config.toml
num_hidden_layers = 9
hidden_size = 128
n_experts = 32
experts_per_token = 2
d_expert = 64
d_shared_expert = 128
hidden_act = "tanh_gelu"
moe_layers = [0, 1, 2, 3, 4, 5, 6, 7, 8]
router_score = "softmax"
normalize_top_k = false
routed_scale = 4.0
balance_loss = 0.003
balance_bias = false
shared_expert_gate = true
init_std_router = 0.00712
lr_router = 0.0026
num_attention_heads = 2
num_key_value_heads = 2
head_dim = 64
vocab_size = 4096
norm = "layernorm"
norm_place = "pre"
norm_eps = 1e-05
positions = "learned"
qk_norm = true
attn_scale = 0.135
tie_word_embeddings = true
parallel_block = false
init = "normal"
init_std_qkv = 0.0457
init_std_o = 0.0567
init_std_up = 0.0654
init_std_down = 0.0654
optimizer = "muon_hyperball"
learning_rate = 0.0108
lr_mult_qkv = 0.5
lr_mult_up = 0.734
beta1 = 0.95
lr_head = 0.00619
warmup_steps = 66
schedule = "wsd"
decay_fraction = 1.0
decay_shape = "linear"
final_lr_fraction = 0.0
batch_tokens = 65536
max_seq_len = 512
doc_mask = true
train_tokens = 356300000
max_steps = 5437
dataset = "wikipedia_en"
Below are experts of layer 6 (counted from 0) of a mixture-of-experts language model. Rows are named router (the router's row for the expert), down (a neuron's output weights, with its number) and show model dimensions 0-127. Each number is 128 + 32 x the weight over its row's rms, rounded and kept within 0 to 255.
Before each expert's rows: a language model's description of what the expert responds to. This comes from a sample of Wikipedia text that the model never trained on.

# expert 19
What it handles: Prepositions and word starts
router [149  90 126 121 150 141 166 145 122 127  82 158 110 168 121 143 124 164  59 110 170 169 142 104 159 149 188  91 149  66 169 110 120 166 168 138  99 145  88 125 129 164 131  95 102 124 166 110 101  87  99  52 135  98 128 104 123 184 178 105  80 142 138 112 145  72 156 146 164  59  97 137  79 133 178 138 142 113  69 131 140 122 164 108 108 128 169 102 100 127 138 120 165 114 203 152 131 146 103 186  73 132 156 139 161 126 121 110 167 109  91  46 106 187 150  87  94 132 143 110 109 163  85 171 144 118 103 111]
down0 [119 169 158 134  87 145  94 109 101  94 158 123 136 217 110 126 105 121 146 130 105 126 144 125 126 151 102 113 124 133 177 123 165 150 106 119 120 119 154 103 203 120 150 120  93 156 107  88  97 133 150 156 149  96 127 108 154 124  71 113 188 111 114 152  56 183  85  61  63  85 163 121 160  90 176 130 142 180 175 116 137 126 149  84 193 174 101 155 133 103  83  66  54 135 104 124 131 185 136 122 141 157 141 160 151 112 110  96 134 163 163 161 144 117  76  79 168 119 102 120 134 128  95 163 168 108  84 151]
down1 [133 185 142  73 104 178  89 142  97 168  78 130  81 132 114 155 172 149 163 151  42 133  32 123 110 148 128 101  75 152 131 139 134 132 158 166 126  88 134 132 128 137 131 106 128  92 108  95 150  95 177 101 207 177 108 113 130 175 139 147 185 149  79 135 113 122 242  97 194 167 126 113 157 127 129 118 136 136  81  84 108 162 106  89  99 155 131 109 127 101  76 105 171 118 148 102 136 111  94 105  85 101 115 164 123 101 154 137 116 115 151 126 159 147 116  99 120 141 137 140 184 152 109  97 145 151 146 144]
down2 [137 131 110 150  89 149 115  98  81 168  92 154 115 125  74 126 135 144 122 172  73 141 130 117 118 138 182 143 111 160 135 111 125  64 151 111 105 173 108  89 101 107 165  98 130 174  71 117 107 168  84 211 129 127 139 149 121  95 165 191 116 170 146  69 127 134  31 125 169 223 111 164 138 112  80 119 116 143 124 115 138 202 190 134 124 103 134 136 125  99  90 116 137  88  98 171 121 141 114  94  84 143 152 112 192 147 139 155  95 145 130 132 123 136  67 177 120  99 132 169 106 118 107 126 160 149 158 115]
down3 [189 157 125 137 146 112 175  91  72 127 185 153 106 109  96 154 159 117 100 143 162 121 150 146 166 104 140 133 198  83  68 154 122 141 125 143 130 102 114  70 156 105  77 145  83 140 186  95 136  63 133 109 167 184 142  90 102  73 118  42  84 142 135 162 132 128 140 114 148 127 149 161 101 122 141 104 152 144 161  89 119 120 103 146 132  76  76  72 171 110 165 161 209 138 126 152 171 125 149 155 102 164 121 136 132  78  77 116 146 121 127 160 171 102 157 153 130 123 146 163 121  88  88  68 149 142 108 146]
down4 [ 74 160  96 117 126 157 144 118  98 109 130 173 133 134 125 136 115 149 152 161  92 104 124 140  97 130 142 161 144 207 162 103 142 142  82 134 136  75 103 130 105 150 156 165 163  99 136 131 242  92  96 182  95  97 185  68 129 136 100  83 163 153 162  88  78 156 139 147  73 112 132 125  91  73  82 128 174 133 135  97 110 100  74 104 117 141  87 117 106 167 159 109 124 169 141 116 120 132 183 120 156 100  90 147 113 137 146 155 112 170 104 125 201 158  91 147 168 205 110 124 139 130 132  91 106 103  83 159]
down5 [102 196 115 130 138 180  57 184 162  95  99 152 108 159 119  89 132 163 132 102 102 173 158 136 144 182 129 104 126 100 125  68 130 148  46 191 123 143 152 163 163  97 140 103 117 141 128 134  67 209  89  98  96 166 119 154 163 108 118 135 119 128 134 172 147 125 123  83 140 145 112 100  93 128 127 120 160 113  81 124  94  84  84  85 175 141 131 113  52 140  97 153 149 106 129 178 150  95 124  84 110  91 158 143 145  84 103 156 133 144 134 195 176 102 126 102 137 174 145 138 134 159 151 102  96  83 161 171]
down6 [149 144 163 127  94 116 158 139  96  86 103  68 117  58  98 150 201 133 117 142 179 205 124  97 130  58 143 111  92 130 126 124 113 121 117 150 170 189  98 123 141 177  86 129 121 192 135  96 161 123 130 103 129 178 144  99  87 158 130 104 122 136  65 151 101  98 120  96 125 170 102 154 156 129 100  98 114 136 146 204 172 142 119 143 141 140 188 127  80  83 143 125 182  98 114 167  80 162 142 115 109 108 180 162 160 133 122 158 146  83 154  95 153 118 156 126 145 131 109  73 128  54 132 134 170  83  92 119]
down7 [143 150  97 109 101 116 129 161 122 160  96 129 154 179 105 155  86  94 110 147 116  99 115 125 179 147 143 144 131 176  92 121 164  32 134 110 173 142 108  89 146 148 138 124 112  97 111 194 100 108 123 126 156 154 169  71 100 118 155  91 136 166 137  72 139  96 141 134 187 132 177  99 133 140 163 123 118  75 137 173 105  67 152 151  87 173 174  55 124 196 107 104 193 165  97 151 133 131 128 109 163 163 120 112 113  53  80 186 157 103  81 117  96 126 104 134 150 154 156 139 122 136  71 104 144 157 102 133]
down8 [149 139 129 146 119 156 135 165 218 127  90 151  74  92 148 105  77 143 106 103  93 115  95 101 109 125 127 141 165 116 181 121  79 159  92 131 164 182 158 158 113 130 126 152 167 125 138 144 113 147 144  77 143 142  63  92  68 131 125 185 181 121 171 119 110 119 189 114 118 116 103  93 144  71 121  92 129 159  93 139 166 120 168 114 138 170 174  74 102  87 165 141  82 113  97  83 172  71 167 171 168 135 108 109 154  90 110 131 184 126 174 130 118 104  91  77 101 177 163 161 153  78 109 147 114 113 141 135]
down9 [160 165 140 140  91 165 137 110 136 109 172 126 103  98 150  56 161 164 114  92  79 125 126  94  89 118 199 124 140 134 133 136 139 135  92 133 131 120 160 138 121 151 101  92 105 127 164 126 140 162 113 104  97 104 132 131  42 139 241 149 143 116 139  95 132  87  74 181 106  73 123 173 134 148  63 176  96 132 147 147 144 119 113 156 101 124  76 174 111 116 148 120 204 131 195 164  97  96  70 134 121 124 101 114 114 131 102  99  96 178  81 126 109 186 178 144 141 166  98 115 175 110 146 130 159 113 125 140]
down10 [149  87 127 111 124 104 103 156 111 168 109 138 116 124 173  65 121 140 108 170 119  95 137  94 126 106 168 133 122 106 119 160 123 137 109 109 161 145 131 151 103 117 100 187 113 121 118 122 173 119  80 110 154 145 167 164 117 111  88 131 116  89  92 133 132 109 106 131  23 159 139 111 122  84 165  84 136  86  90 156 151 154 140  99 173 123 138 114  89 134  81  67 154 114  94 191  84 123 182 117 104 120 167 182 104 115 141  97 115  73 165 213 142  52 173 131 149 173 155 166 165 141 171 152 157 111 199 157]
down11 [129 119 122  78 131 103 108 178 137 153 135 123 211 180  49 153 140 100 163 119 191 109 129 121 180 142 112 122 137 179 132  87 151 130 153  75 136  55 135 122 162 145  71 118 164 105  94 106  93 166  87 101 133 101 115 110 124 139 107  88  35 155 151 165  68 173 172  83  91 108 100 106 172 107 115 153 145 100 120 161  94 179 106 143 127 142 175 119 114 115 129 119 118 132 126  77 126 153 151 185 132 153 124 131  56 121 177 179 141 152 147  96 144 146 133 140 116 140 102 149 106  79 121 147  99 159 131 183]
down12 [175 130  91  79 138 140 142 119 167  82 133 123 114 134 130 238 159 139 111 162 132 168 137  66 134 220 135 149 147 152 165 166  82  97 156 139 104 122 126 172 123 179 124 101 127 121 153 121 167 103  69 121 151 181  67  98  60 176 132 142  77 113 144  96 121 139 105  56  98 157 132 108 100 116 154  89 120 173 146 104 147  85 166 126 100 118 115 133 127 131 128 151 128 119  95 139 120 147 136 128 136 142 110 131 181  75  90 149  40 107  80 111 168 126 124 192 129  62 111 140 134 141 130 116 115 160 133 143]
down13 [108  77 114 224 120 130 107  75  60 169 150 111  97  84 173 146 113 155 117 127 127 154  91 130 174 154 169 121 156 111 154 126 152 101 159 104 136 130 159  98 119 111  98  89 147 135 149 155 163 155  81 133  68  29 104 167 165 112 120 137  69 101 154 108 155 193 124 138  89 148 125  99 143 146 120 125 154 123 132 103 128 138 151 114  40 116 128 168 171 105 130 125 133 196 145 134 115 183 113 116  67 137 175 131 164 111 130 109  98 154 159 107 159 140 129 151  68 133  79 160 113 121 144 116 117  84 165 185]
down14 [114 153 153 133 176 106  93 155 101 105 184 142 118 159 102 137 156 138 113 117  77 129 106 135  98  59 114 124 114  74 145 127 145 175 181 154 126 138 104 170 115 118 113  88 161  90 110 118 126 167 147 157 128 108 107 118 158 130 145  65  92 107  77 144 227 119  78  92 152 120 115 139 162  85 119 213 131  87  94 177 111 147 106 117  99 149  94  68 123 137 115 139 146 152 128 143 152 110 135  58 185 143  76 181 207 145 135  68 153 143  58 138 172 147 117 144 156 153 142 106 162 134 121 132 131  86 142 115]
down15 [109 150 165 102 138 138 114 105  76  80 153  87 117  92 148  98  93 131  89 148 142  81 146 147  82 171  80 153 108 127 186  78 109 127 104 101 146 100 105 109 117 125 108 137 136 112 155 103 149 121 149  72 123 153 124  87 119 122 124 158 161 113 105 139 132 140 243  96 135 146  97  79 166 127 176 130 134  99 103 163 148 153 137 171 125  86 168  57  88 135 202 127 104 157 129 169 164 141 127 142 100 150 159 126 132 107 118 166 114  96 157 142 202 216  76 106 114 126 189 131 164 129 148 121  74 152  80 119]
down16 [113  85 158 142 125 127 104 135 159 112 107 151 116  92 126 154 142 143  79 149 135 134 151 116 108 122 160  72 163 129 165 102 165 107 161 192 150 129 103  62 147 143 206 135 136 135 119 139  96 110 176 148 137 178  92  89  80 147 153 145 188  99 129 112  84  94  85 189 147 132 127 132 156 108 211 130 127 133  88 100 111  92 147  57 102  96 136  90 124 120 111  90  84 149 208 159 152 112 137 127 122 134  89  91 166 117 134 129 167 159 119 111  76 122 102 169 175  99 132 113 179  92  96  69 178 181 103 169]

# expert 15
What it handles: Commas and linking words
router [131  99 108 112  90 163 146 155 140 134  97 125 137  96 120 121  99 119 129 117 160 123 142 102 116 155 136  85 125  96 153 140  53 147 120 153 149 149  75 180 133 199  67  86  85 129 144 168  50 113 110 120 136 187  89 166 133  55 206 143  92 126 182 142 159 112 117 168 139 180  87 135 128 106 132 176 176  89 160  96 137 172 133 132 130 137 131 133 163 124 120 173  68 170  98 125 133 139 130  80  95 199 156 146 172 113 159 132 102 159 113  62 108  88 129 130  65 135 118 120 198 100 122 125 128 122 118 134]
down0 [149  69  91 119 220 164  89 152  97 188 176 143  99 118 142 127 131 123 107 138 163 181 153 115 125 166 152 118  97 150  95 134 119 149 179 104 133 103  99 158  87 133  96 174  88 138 122 111  83 187 122  88 134 129 173 102  73 136 115 144  99 143  90  54 104 108  74 147  71 149 146 112 180 155 113 176  89 120 123 136 169 145  83 175  92 157 100 154 182  92 135 105 102 159 130 104 145 172 132 140 153 174 115 129 123 133 149 137 130 108 171  99 152  92 150 157 119  85  48 141 100 126  70 146 109 150 120 172]
down1 [156 136 115  79  45 162 115 110 103 120 185  94  89 133 184 106 163 110  94 146 137  86 123 111  96 172 151 127 177 119 109 195 104 124 195 133 103 157 106  91  77 162 160 135 120 103 107 107 170 133 129 131 145 111  62 133 221 101 127 166 109 146 128 137 133 110 149 115 116 108 131 143 119  82 101 141 168 113 134 183 110 127 144  59 150 166 148 142 185 103 140 121 141  85 146  98 126 188 141  90 156 186 133 115 132  87 161  67 125  92 124 134 120 177 163  64 123 101 114 133 142 100 172 109 102 119  92 188]
down2 [188 145 108 124  95 141 131  97 131  77 140  82 100  43 141 158 145 140 100  98 148 149  85 190 138 101 154 114  88  90 150 141 149 150 174 140  70 116 120 126  88 170 140 130  62 166  79 153 115 119 139 110 213 127 115 174 146 112 132 161 107  62 107 196 115 101 110 115 152 125 140 138 143 115 163 114 139 156 100 116 128  64 184 124 130 134 155  88 176 100 134 132 146 114 140 171 141 110  82 126 145 142 142 153 140 113 110 146  22 175  99 169 108 182 110 116  96 162 155  92 168 128 163 142 117 136  91 162]
down3 [168 174 140  63 107 183 135 134 155 112 101 167 107 105 113 126 107 138 129 146 100 135 132 113 163 208 167 111 159  95 126 119 121 149 178 172 124 159 103 126 100 175 101 125  88  92 132 144 170 172 118 112 179 145 154 116  71 118  75 150  95 204 118 100 136 147 119  65 129  64 184 116 147 129 102 125 101  88  55 112 135 110 152 159  66 115 177  77 132 140 177 118  87 110 122 124  96 168  91 152 156 117 169 158  90 174 146 173 142 140  73 126 153 103 158 118  96 112 100 145 145 159  91 160 153 107 101  84]
down4 [179 115 171 147  95 109 169 150 103 118  74 124 136 146 178  93 167 118 159  68 142 108 134  70  93 157 171 124 132 143 155 151 112 115 163 102  90 102 108 141 117  95 173 150 153 124 106 103 148 117 135 105 110 125 141 116 198 113  77 143 201 115  68 108 147 132 104 166 146 108 143  77 104 109  73 150 195  74 124  78 166 116 119 159 145 125 160 115 114  78 146  70 170 163 122  96 134 149 173 147 124 180 139 129 131 136 178 159 134 157  41  68 158  84  87 143 161 122  90 117 191 111 155 130 120 110 146 115]
down5 [151  73 189 131 134 125 155  99 186 142 144 153  99 107 139 172 109  90 102  57 107 155 100 154 107 112  71 114 135 138 117 156 147 142  99  77 122 118 104 120 183 103 149 114 131  90 134  60 111  82 157 151 139 127 120 149 129 156 132 183 173 100 151 169  71 132 140 164  52 174 135 169 100 134 170  90 162 167 128  96 127  91 138 153 104 161  57 128 137 118  86 120 186 111 134 170 143  98 138 129 105 143 115 193  87 125 130 114 169 158 188  78 110 154 116 129 113 119 113  68 107 186 140 112  91 154 145 185]
down6 [ 40 175  71 102 156 162 110 117 126 154 126 156 140 161 117 131 122  88 148  61 107 128 122 112  64 148 124 146  81 160 100  87 131 144 153 154 157 102 110  77  92 155 100 128 110 177 131 119 106 173  99 151 111  90 181 141 149 137 144 111  69 161 145 133 108 166 151 202 107  73 130 119 132 144 134 193 168 120 152 136 165 145 119 138 162 168 106 121 122 150 129 127 143  88  48 146 105 156 109 145  92 169 101  69 174 103 137 179 139  70 117 140 114 114  85 193 110 173 107 162 115  66 137 128 122 147 169 112]
down7 [173 101 156 106 148  84 132 126 116 121 101 141  97 135 140 155 160 110 113 149 161 125 127 107  42 169 102 128 126 101 134 144 152 143 137 179 112 143 114  88 151 122 177 130 113 102 122 137 175  65 101 188  96 139 110 120 103 104 162 138 128 120  93 160 133 207  40 169 182  90 128  97 141 192 169 168 146  71 151 116 100 171 148 114 157  71  45  87 124 119 183 121 116 117 124 117 118 101  87 149 120 141 128 107 123 161 157 152  96  75 147  96  81 181  89 114 163 107 110 118 141 119 136 140 162 145 131 207]
down8 [123  96 165 141 127 144 114  92  82 153 128 106  97 153  74 150 106 171  50  81 147 159 159 179 176 181 152  70 138 123 157 146 114 119 171 106 102  70 133 151  90 128 175 138 128 153 167 129 126 121 102 146 129 148 102 205  75  78 123 129 110 143 142 138 137 160  57 198 133 117 123 175  89 115 108 110 176 162 160  84 126 118 141  43 128  75  92 157 125 106 149 186 142  84 124 184 119  96  80  72 153 126  81 115 128 117 114 149 101 142 148 164 143 143 150 140  79 139 147 135 135 147  91 151 130 166 146 132]
down9 [143  97  79 117 195 139 143 106 155 134 102 158 161 152 170 179 109 121 127 117 107  84 120  96 119  83 191 111 152 118  71  90 137 152  94  76 126  85 175 154 121 104 123 179 132 136 154 188 197 119  95 135  88 118 106 122 128  91 105 131  72 117 165 167 195 161  89 189 152 127 111 119 138  93 176 147 116 105 136 188 120 113 128 175 111 161 111 118 140 191 120  76  95  83 130 123 122  65  99 108 134 128 118 117 220 151 103 129  81 133 147 123 101 159  97 117  73 120 113 127 188 136 156 153 134 118 162 116]
down10 [154 149  87 210 140  98 136 161 167 111  72 138 147 160 115 154  94  64 134  80 104 159 169  98 117 145  83 113 152 116 149 132 130 150  95 186 122 114 126  94 119 147 159 132 101 126 126 138 152 119 139 165 193 103 133 117  90 107 129 158 145 161 163 133  92 116 109 101 161 125 120 123  65 125 142  89 189 134 115 139 124 128 111  89 149 142 229  94 109 128  93 187 130  66  84 127 149  73 166 130 134 128 102  67 152 108 109 224 188 101 118 110 148  72 121 131 155 121 128 176  87 113 140 177 111 104 138 107]
down11 [ 99 121 101 165 156 160 124 149 140 119 123 128 121  70  69 115 143 127  83 145 145 124  95 174 185 149 157 100 122 111 123  99 124 126  99 181 173 137 117 157 141  82 173  87 145 151 134 188  78  88 126 140  99 119 121  83  78 155 171 120  93 118 127 133 117 114 180 160 104 114 164 168 108 119  90 161  67 137 142 150  47 126  69 118  92 118 144 129 152  77 222 198 139 143 127 101  96 114 139 189 139 153 144 125 111  44 106 138 154 126 112 180 150 153 190 117 139 112 158 128 118 108 123 127 133 157 121  61]
down12 [125  97 123  98 154 105  97 134 183 155 154 146 118 145 126 172 155 145 102  93 114 132 127  94 113 153 126 133  76  49  61 142 166 133 117 133  99  74 118 174 157 147 118 157 144 108 125 147  88 116 119 137 141 128 177  57 151 159 172 141 103 112  72 145 144 140  99 187 141 150 150 157 130 102 166 164 138 120 150 103 145 110 118 158 129 213 105 100 157 133 116 109 118 184 143 123 153 100 162 123  58 140 128 135 131  87 119  89 168 190 166  87 152 163  76 108 127  92  61 138 125 136 183 165  40 123 107  69]
down13 [ 99 151 100 138 137 180 136 157 147 138  86 118 143 108 113 160  96 151 127 132 109 104 138 133 207  77 153 167 174 165 108 122 136 156 130 111  89 156 107 129 139 166 152 156 131 150 147 132 100  75 134 132 208 165  92 139 137  81  67 124 143 154 131 120 234  75 135 205 158 185 120  97 126 154  98 128 101  57 171 113 125 106 129 148 165 139 115 142 111 152 144 100  79  73 117 177 114  77 104 165 109  75 120 100 139 186 158 129  78 137 116  93  89  60  82 133 120 159 134 122 102 125 141 121 106 100 128 115]
down14 [108 111 130 194 174 112 120 133 152 151 121 123 166  94 162 154 138 154 133 120 179 110  77 161 150  42 135 110 176 132 116 126  94 101  96 116 162 104 116 168 157  85  67 101 102 149 108  67 147 132  98  72 167 109 140 127 155 129 117  72 115 154 109 106  74 183 150 125 130 106 153  99  79 110 120  75 146 114 188  97 159 109  92  97 158 121  69 127 131 197 196 168 150 125 174  46 134 111 148 122 186 153 128  81 143 160 158 150 120 157 100 143 154 114 139 149 121 134  96 135 138 156 102 122 150 151 181  85]
down15 [154 162 149 141 112  96 142 133 163 121 142  92 135 138 103 148 119  83 129 145 160 204 145 114 160 139  96  81 127 113 183 127 168 126 132 207 139 184 139 120 177 104 147  39 115  76  92  98 108 120  90  99 111 147 118 153  88 120 185 114 111 153 101  93 150 103 111  97 134  58 107 160  99 161  86 118 147 123  97 159 130 138  61 195 219  81 131 156 194 128  94 158 132 128  83 117  88 106 148 114 114 145 124 110 120 117  87 115 110  94  74 164 153 123 130 122 207 140 102 167 142 137 152 140 146 109 136 140]
down16 [182 123 121  96 124 188 106 144 134 142 171 151 153  85 124 156 232 169  83  95 171 119 115 125 146 132 123 105 135 169 142 158 126 121 177 140 133  62 127 115 107  86 100 110 109 198 144 156 111  68 161 126 130 165 133 100 149 121  91 120  68  82 124 123 156  94 113 140 124 114  95 143 118  82 190 122 164 102 148 126 110 122 177 116 130 126 169 146 147 163  91 171 113 206 154  96 154  68 106 128 166  89  82 164 141 162 105 166  89 143 142  78 108  75 108 142  67  70 127 125 108 120 102 120 111 132 113 177]

# expert 25
What it handles: Numbers and time nouns
router [177 157 133 125 109  97 143 108 117 144 146  95 135 118 107 111 179 151 205 131 184 109 133 179 145 110 110 180  82 149 134 125 164 133 149 143 117  59 118 139 119 124  88 210  79 125 124  89 133 108 140 158  85  47 142 171 158  95 129 135  90 157 101 122 135 127 182  80 132 126 145 116 107 133 127 120 212 200 104 136 117  96 170  90 125 139 135 136 120 178 158  91 159  91 121 151 167  93  58 104 117 106 131 157 116  47  53 111 149  93 129 124 101 151 165  89 159 121 155  94 113 124 163 119 149 147 134 131]
down0 [159 167 140 163  77 117 114 147 124 127 144 116 118  91  86 114 180 105 114 167 131  96 130 118 102  88 128 147 102 184 134 103 180  79 153 158 118 141 104 142 137  75 178 119  51  85 163 104 129 142 155 117 127 119 150 146 119 132 216 149 118 163 171 117 185 158 110 140 115  79  72 129  68 108  95 100 109 114 148 112 155 142  98 147 137 178 109 152 132 169 138 139 192  96 109  55 124 128 113 135 111  86 104  64 107 175  84 138 172 163 150 151 151 122 168 123 120 118 139  36 156 166  79 163 161 119 129 152]
down1 [111 155 123  73 188 125 143 103 155  54 126 158  98 107 151 110 140 121 115 187 104 178 173 141 113 139  95 130 155 112 133 110 162 141 155  83 127 117 139 104 128 140 116 150 129  64 200 107 101  74 133 160 164 181 145  97 104 122  74 152 146 136  68  88 145 108 146 181 111  63 122 134  97 131 115 112 109 190  93  95 111  58  98 148 103 137 116 134 130 141 152 110 118  99  68 133 137 150 135 144  99 124 148  80 135 172  90 131 190 149 127 151 106 124  95 163 142 146 181 211  97 195 135 118 202 124 118 133]
down2 [ 93 102  83 114 124 163 188 107 125  63 153 183 142 134 137 157 109 124 127  88 159 205 140 111  79 172 126 110 177 130 128 109 136 115  90 118 145 118 103 118 156 136 174 129 117 107 151 102 121 138  68 118 154 142 136 165 131 177 164 137 149  87 117 104 110 129 138  76 121 242 181 149 143 121 102 177 123 185 170 138  96 125  97 101 131 139 104 136 137 104 156 125  89 128 133  97 182  36 126  61 106 161 126  92 131  50 138  75 148 122 144 106 131 149 119  90 161 109 153  81 163 108 149 175 113 148 132 119]
down3 [152 123 117 130 100 168 192 176 140 132  84 105 190 126 156 184 153 177 146 106 110 128 159 157 112  65 161 124 148 187  90 188 156 125 132 198 102 104  96 133  54  97 113  84 158  93 111  98 138 175 152 131 140 131 118  30  95 168 136 140  91 146  83 106 153 109 120 119 157 130 112 155  69 145 136 126 118  73  96 113 147 104 142 104 116 124 169 169 120 125 162 167  98 144 140 139 150 151 146 155 116  87  98  93  56 128 100 140 145 160 108  93  91  71 136 133 124 165  68 119 171 133 114 117 184 141 111 139]
down4 [112 198 133 131 116 106 113  97 167 128 122 148 138 185 116 169 150  63  96 104 153 170 129 124 134 120  85 138 148 125 187 106 104 161  91  50 153 103 153  83  94 140 151 159 142 195 122 107 141  81 107 133 135  91 182 207 101 109 140 178 103 173 157 102 142 125 155  67 129 142 142 104 109 146  63 130 112 159  96 162 142 128 111 144 129  96 135 144 196 100 116  79 136 126 197 110  75 134  74  73 173 159 130 130 112 114 128 166 105 156  98  72 170 134 105 100 124 163 140  95 119 119 137  92 100 115 158 177]
down5 [103 117 151 131  96 122 141 126 147 112 131  84 135 127 124  92 108 105 121  97  86 136 183 137 219 137 101 107 121 162 144 109  73 113 142 138 151 123 112  58 108  93 164 108 164 131 186 229 135 158 136 109  78 150 108 133 182  76 140  97 121  46 116 136 115 109 103 113 153 176 162  98 133  91 125 164 155 137 152 127 126 153 106 110 156 174  50 151 132 131 122 154 138  97 151 143 185 122 130 113 188 138 163  92 154  82  88  95 138 148 134 205 140 126  98  89 130 147 181 114  90 117 129  69  97 154 131 172]
down6 [183  79 108  76  93 134 130 113 101 138 120  77 121 108 146 126 119  68 143 174 179  95 148 136 158 118 112  76 181 189 123 178 128 121 168 101  36 108  46 138 120  82 100 164 155 171 164  76 156 163 135 172 130 110 121 128 145 119 155 134 133 143 161 116 120 141  43 127 110 119 151 170 136 162 116 110 130  74 134  85  88 146 180  80 153 144 109 133 120 123 175 108 181 153 137 144 166 151 142 142 125 130 168 174 132 110 111 110 129  98  92  90 104 176 176 136  55 143 111  90 132 112 142 140 111 171 142 108]
down7 [137 114 110 131 117 162 111 163 139 156  92 140 172  69 158 131 129  61  93 104 108 139 146 149 120 114 154 127 157 135 104  45  78 181  86  97 107 178 143 139 145 141 104 147 118 147 128 142 133 138 113  70 159 101 116 133 121 123 145  41  77 158 130 123 152 130 114 168 137 149 104 125 142 165 138  62 106  89 182 115 128 129 185  37 176 184 144 139 117 155 165 175  94 160 127 150  47  84 137 148 106 160  99 172 178 131 129 137 156 150 166 111 121 107 193 122 113  76 117 122  97 135 119 134 183  94 116 155]
down8 [102 137 153 149 150 107 116 147 119 177 171 124 162 119 125 113 101  80 107  89 110 139  64 113 150 135 159 119 147 116 137 179 138 133  98 156 195  97  93  86 136  71 144  70 132 145 125 145 182 135 146 145 105 180 104 149 116 134 137  50  82 197 114 116 131 128 169  91  87  82 130  95 211  85 153 134 131 162 152 122 147 147 110  82 114  99 117 109 122 140 103 155 165 137 163 101 104  92 177 170 138 150 139  85 151  99 144 126 103 147  99 100 123 111 161 137  88 154 240  96 120 133  83 170 174  76 148 115]
down9 [104 144 164  92 154  81 111 108 153 107 151 113 102  98 152 123 171 121  63 129  64 144 150  94  98 121 132  79 113 167 142 115  91 144 132 116 119  48 146  64 157 174 172 131 114 128 110 120  47 137 134 155 155 123 120 136  78 161 201 103 214 111 101 103 134  93 150 146 158 151 175 115 101 136 166 187 191 146 144 138 100 126 156 164 111 158 178 112  64 178 179 111  93 141  94 138 108 122 132 145 141 103 143 110 150 153 132 113 103 160 104 184 157 118  93 101 178 142 116 147 116 109 140 122 106  49 128 116]
down10 [149 102 115 104 186  91 102 133 208 143  81 165 128 134 114 166 148 130 173 110 142 162 140 133 124  78 166 124 149 140  98 136 164 151 121 140 102 117 127  87 116 129  96 135 140 119 106  90 133 119 166 108 132 168 168  75 113 169 109 141  96 133 129 133  97 162 118 114 248 107 128  76 170  29 106  95 125 144 143 110  66 104 172  81 168 152  99 134 159 156 213 153 179 123 109 156 100 151 127  88  74 114  77 141 147 156 123  74  83 125 125 126 156 125 100 102 162 148 118 113 147 108 131 123 176 123  90 139]
down11 [110 140  43 125  95  99  70 128 140 155 189 130  89 111 153  99 158 123 112 150  99 183 177  71 124 126 110 149 104 192 135 167 140  67 108 101 111 126  96 120 161  99  94 120 134 161 178 110  98 108 128 198 152 151  82 161  99 131 140 148 134 161 136 173 142 110 149  98 164 159 141  26 142 129 176 169 136 131 110  84  99 166  91  92 116 146 207 130 149 109 128  99 163 105 110 120 131 105 175 110 151 165  95 124 142 178 147  81 124 111 148 133 102 172 112 121 170  89 102 134 138  85 123  65 112 158 146 155]
down12 [148 121  98 151 111 158 188 151 129  91 122 120 118  86 162 136 146 128  83 108  99 159 101  97 181 115 125 100 153 169 128 131 182 104 162 206 165 129  93 136 113  97 124 183 150 139 120 126 199  42  82 107 121 123 102 137 195  93 139 131 139 102 126 115 129 129 112 100  87 134 127 157 129 149  69 100 122 159 129 120 131 128 111 178 166  77 145 104 203  98 147 158  62 137 109  65 177 166  81 151 127 158 127 135 133 119 143  82 112 174 155 113  73 191 151 153 113 152 137  72 119 100 126 121  92  66 153 126]
down13 [ 73 162  97 124 156 131 138 148 137 158 158 171 134 145 109 105 164 127  92 132 116 166 107 157 131 127 113  87 125 154 128  93 202 129 156 177 124 112 149 112 148 123 130 155  96 108  95 113 216 103  88  85 105 155 116 104  95  97 138 159 157  78 135 157 104  95 132 143 109  72 149  67 150 165 148 120 126 135  57  77 158  79 154 110 108  82 120 149 176  71  83 134 129 143  78 125 164 144 128 126 102  80 151 132 163 219 194 188  99 163 181 127 143 131 135 132 141 127  83 186  95 129  85 149 122 150  87 121]
down14 [161  97 114 140 153 124 142 147 147 129  89 162 154  87 114  81 141 145 182 186 103 137  79 188 140  78 113 128 119 128 107 139 182 158 118 138 100 133 119 167 130  84  86 112 137 118 102 155 123 100 134  93 132 100 215  95 109 117 102  68  47 121 136  80 121 111 143 118  60 177  91 179 127 126 119 150 144 181 137 143  70 104 136 169 157 184 175 148 144  70 156 134 166 124 143 138 148 133 120 213 102 163 131 113  86  94  86 146 113 175 124 155 119 157  95 107 127 159  82 135 167  87  72 124 139 126 158 109]
down15 [134 126 123  91 129 117 129 113  61  91  69 101  77 151 130 159  78 100 105  98 138 124 163 142 137  94 119 109 134  93 149 139 143 192 190  76 115 156 127 194 117 101 129 141 255 156 104 159 104  91 172  98 139 153 142 179 109 132  85  89 104 150 112  73 186 112 118 175 107 104 147 141 147 110 116 159 118  90 108  93 150  93 114 161  88 151 119  61 128 151 122 164 159  97 114 142 101 163 183 144 152 143 108 115 154 159 130 104  91 127 111 139 176 154 129  99 142 127 174 118 108  99 185  91 122 138 150 188]
down16 [161 153 124 108 109 109 120 168 137 147 145  74  65 115  89  91 174 123 143 149  88 125 126 126 122 141 121  85 132  85 129 147 172 119  93 173 152  95 167 130 101 115 185 108  95 140  94 129 141 148 149  88  88 123  76 135 124 132 187 120 163 160  76 148  84 100 185  87 133 129 134 219 162 147 126 203  99 193 162 122  72 116 127 117 178 131 120 124 154  59 120 192 113 125 123 103 161 103  89 119 149 175 104 114 108  67 120 148  84  82 140 120 163 176  84 146 130 107 112 106 142 123 195 129 172 137 117 152]